Weights of a small mixture-of-experts language model, trained from scratch on English Wikipedia.
Experts: 24 experts in each of 10 layers, a softmax router.
Training: a variant of SOAP for the experts, 632M tokens, 9762 steps.
Below are experts of layer 8 (counted from 0) of a mixture-of-experts language model. Rows are named router (the router's row for the expert) and show model dimensions 320-383. Each number is 50 + 12 x the weight over its row's rms, rounded and kept within 0 to 99.
After each expert's rows: a language model's description of what the expert responds to. This comes from a sample of Wikipedia text that the model never trained on.

# expert 3
router:53 65 40 36 38 41 44 69 54 54 46 53 57 54 54 46 34 66 44 51 20 55 43 50 58 64 45 43 45 79 50 69 41 58 42 56 68 63 51 42 69 54 36 54 52 55 72 44 69 46 59 44 41 33 60 54 64 35 30 58 35 65 47 31
It responds to: Opening pieces of split words, mostly Latinate prefixes like en-, di-, comp-, ad-, des-, as in enjoyed, enforcing, component.

# expert 1
router:41 66 52 49 37 49 49 55 29 58 51 51 60 49 35 43 32 49 46 62 48 48 39 57 64 36 54 42 44 49 43 60 56 34 40 51 75 43 38 70 48 20 57 33 44 51 47 55 48 50 60 58 59 52 42 47 51 43 62 41 48 42 70 66
It responds to: Auxiliary verbs and prepositions in narrative prose, such as was, were, had been, at, in, of, into.

# expert 14
router:38 31 68 43 55 44 53 48 34 63 29 48 40 64 55 58 63 46 48 37 28 55 67 44 56 65 58 38 32 72 29 63 53 38 50 47 49 23 36 71 69 60 48 47 39 61 55 66 63 46 28 52 50 55 41 48 60 66 40 51 45 32 64 63
It responds to: Newlines ending table rows or following headings and sentences, plus words like first, final, last in opening descriptions.

# expert 0
router:45 23 42 51 46 59 38 50 34 51 53 44 38 63 51 54 64 41 42 66 53 56 66 45 17 38 66 40 47 45 40 51 62 63 38 48 29 26 51 29 50 76 55 34 47 44 45 54 53 25 60 56 44 38 57 37 21 30 52 41 41 59 73 36
It responds to: Hyphens and first word-pieces of compounds, especially in sports results and tables, such as second-round, short-track, re, co, mid.

# expert 5
router:62 46 60 48 56 46 64 46 75 45 69 55 58 45 40 44 34 59 40 59 58 36 65 37 74 37 55 45 51 38 71 43 59 36 51 34 43 54 66 55 20 34 37 59 56 49 37 45 55 62 55 62 79 62 45 52 52 47 27 66 45 48 51 50
It responds to: Field names and separators in infobox-style lists, such as Location, Country, Born, Genus, Preceded, plus dashes, colons and coordinate marks.

# expert 4
router:38 73 57 45 40 57 50 70 49 57 50 50 48 59 60 61 53 69 69 44 65 31 45 46 36 43 57 70 62 41 36 54 51 78 58 42 56 51 40 50 28 53 33 55 53 46 49 55 28 37 32 42 39 59 40 57 50 52 49 62 59 55 43 41
It responds to: Word-pieces inside foreign proper names, especially Eastern European with diacritics, such as č, ić, kov, Flamurtari, Pitești, Universitatea.

# expert 7
router:46 44 37 27 57 54 42 27 50 35 70 41 61 31 28 54 36 49 48 54 43 51 55 62 27 48 60 49 63 41 66 26 69 66 49 62 77 41 53 39 26 61 51 29 68 25 37 45 38 57 50 46 49 50 53 42 56 36 38 30 52 49 34 48
It responds to: Parts of sports league, cup and club names and team-table terms, such as League, Cup, FC, EFL, DF, Championship.

# expert 10
router:53 38 52 79 47 61 74 44 49 65 61 49 59 54 51 49 45 47 59 59 35 56 59 44 49 46 59 52 38 58 52 49 40 58 42 67 42 49 46 50 63 56 53 64 63 66 48 65 36 62 42 55 54 59 41 37 49 57 41 42 54 56 50 60
It responds to: Word-final suffixes and nouns ending a noun phrase before of, comma or period, such as -s, -ations, years, members, aspects.

# expert 15
router:61 34 45 33 78 65 27 42 47 56 45 60 62 47 65 42 59 41 60 60 52 68 37 42 47 49 39 27 52 54 46 39 65 55 42 39 63 46 50 38 23 56 63 46 54 39 43 38 57 59 49 40 31 27 42 60 55 45 49 64 58 38 64 40
It responds to: Initial consonant-cluster pieces of proper names, especially places and teams, such as Bl, Gl, Kn, St, Mount, Los, in sports and venue tables.

# expert 17
router:41 35 53 54 55 69 43 40 42 59 43 64 54 54 57 52 25 51 65 44 73 71 70 38 47 40 47 61 62 42 42 34 34 45 56 49 59 48 60 43 60 45 55 42 50 60 39 34 68 49 33 63 60 70 63 49 32 31 58 41 60 39 43 45
It responds to: Sentence-final periods, paragraph breaks and commas, and common English first names like John, James, William, Michael.

# expert 8
router:47 47 62 49 32 65 45 52 35 41 46 50 54 53 46 57 48 51 49 60 26 47 66 42 54 52 37 49 40 47 45 34 52 39 52 64 17 50 59 61 51 49 43 58 38 43 55 55 55 62 59 59 69 42 45 65 53 46 42 53 50 59 65 57
It responds to: First names and surname pieces of people, mostly musicians, athletes and wrestlers, such as Dolly Parton, Stevie Nicks, Mc, Steve.

# expert 2
router:50 50 49 61 60 29 55 34 64 34 58 48 35 37 49 72 76 59 50 48 58 34 63 58 52 45 52 63 41 50 52 46 43 29 54 37 47 45 55 68 38 60 64 59 49 69 48 40 47 39 54 58 68 35 65 42 53 59 60 57 44 60 57 51
It responds to: Tokens in species and genus articles, such as Latin name endings (us, idae, ae), species lists and anatomical descriptions (elytra, larva).

# expert 16
router:29 50 54 32 47 47 59 68 46 67 46 38 46 37 30 47 51 47 60 61 70 38 71 37 55 47 58 60 28 54 37 62 34 52 61 52 49 70 61 53 63 32 60 43 66 48 40 57 60 42 55 48 46 45 44 53 46 28 76 45 39 57 41 61
It responds to: Function words and units in formulaic lead and infobox text, such as Species of gastropod, is a species of, km, mm, (.

# expert 6
router:51 52 79 47 70 68 35 41 48 35 67 36 52 54 50 35 55 38 54 57 50 50 50 56 56 60 49 40 53 57 44 38 70 70 36 63 49 47 50 26 55 64 32 52 34 49 56 61 44 38 40 32 38 51 50 41 40 51 64 26 46 73 47 47
It responds to: Pipe separators and other delimiters (; , /) between cells in sports standings, election and census tables, e.g. Team | W | L.

# expert 18
router:54 32 47 75 64 42 36 44 56 55 65 50 60 59 51 48 37 52 48 48 40 47 44 52 48 56 57 51 69 42 53 46 37 62 52 50 56 44 39 27 51 45 57 52 24 53 37 49 28 53 45 47 62 38 42 45 49 47 54 42 45 31 36 45
It responds to: Decimal points, colons and digit pieces inside coordinates, song durations and vote percentages, such as 92.29167°W, 3:36, 4.36%.

# expert 9
router:67 72 48 71 63 46 47 38 31 38 48 74 41 45 54 41 61 41 28 53 51 56 29 64 53 57 57 53 50 47 50 64 66 62 23 71 48 56 68 53 66 50 51 62 41 63 59 52 41 65 59 48 36 56 48 52 54 67 33 83 57 61 74 48
It responds to: Middle and ending pieces of split words (extrava-gan-t, opportun-ity), plus verbs like moved, returned, came, and the pronoun him.

# expert 22
router:38 27 38 66 41 61 43 62 47 51 35 51 64 28 60 38 66 44 31 41 82 36 19 47 30 44 48 63 47 36 66 20 58 49 42 54 60 55 46 59 69 32 43 50 57 62 40 51 50 67 54 21 56 61 55 50 46 71 54 51 48 42 50 58
It responds to: Syllable pieces inside longer words and foreign names, often vowel-final like na, ka, ha, as in mercenary, Marshal, shogunate.

# expert 12
router:49 54 57 57 54 41 69 39 50 50 25 36 32 62 36 48 43 42 56 27 40 35 50 39 53 42 34 51 35 70 64 52 49 53 58 44 33 60 41 58 53 63 39 26 52 51 40 54 40 57 53 53 45 57 49 42 49 77 62 50 28 49 53 46
It responds to: Topic adjectives and scientific word-pieces after of, a, with, such as social, political, musical, chemistry, clinical, cytokine.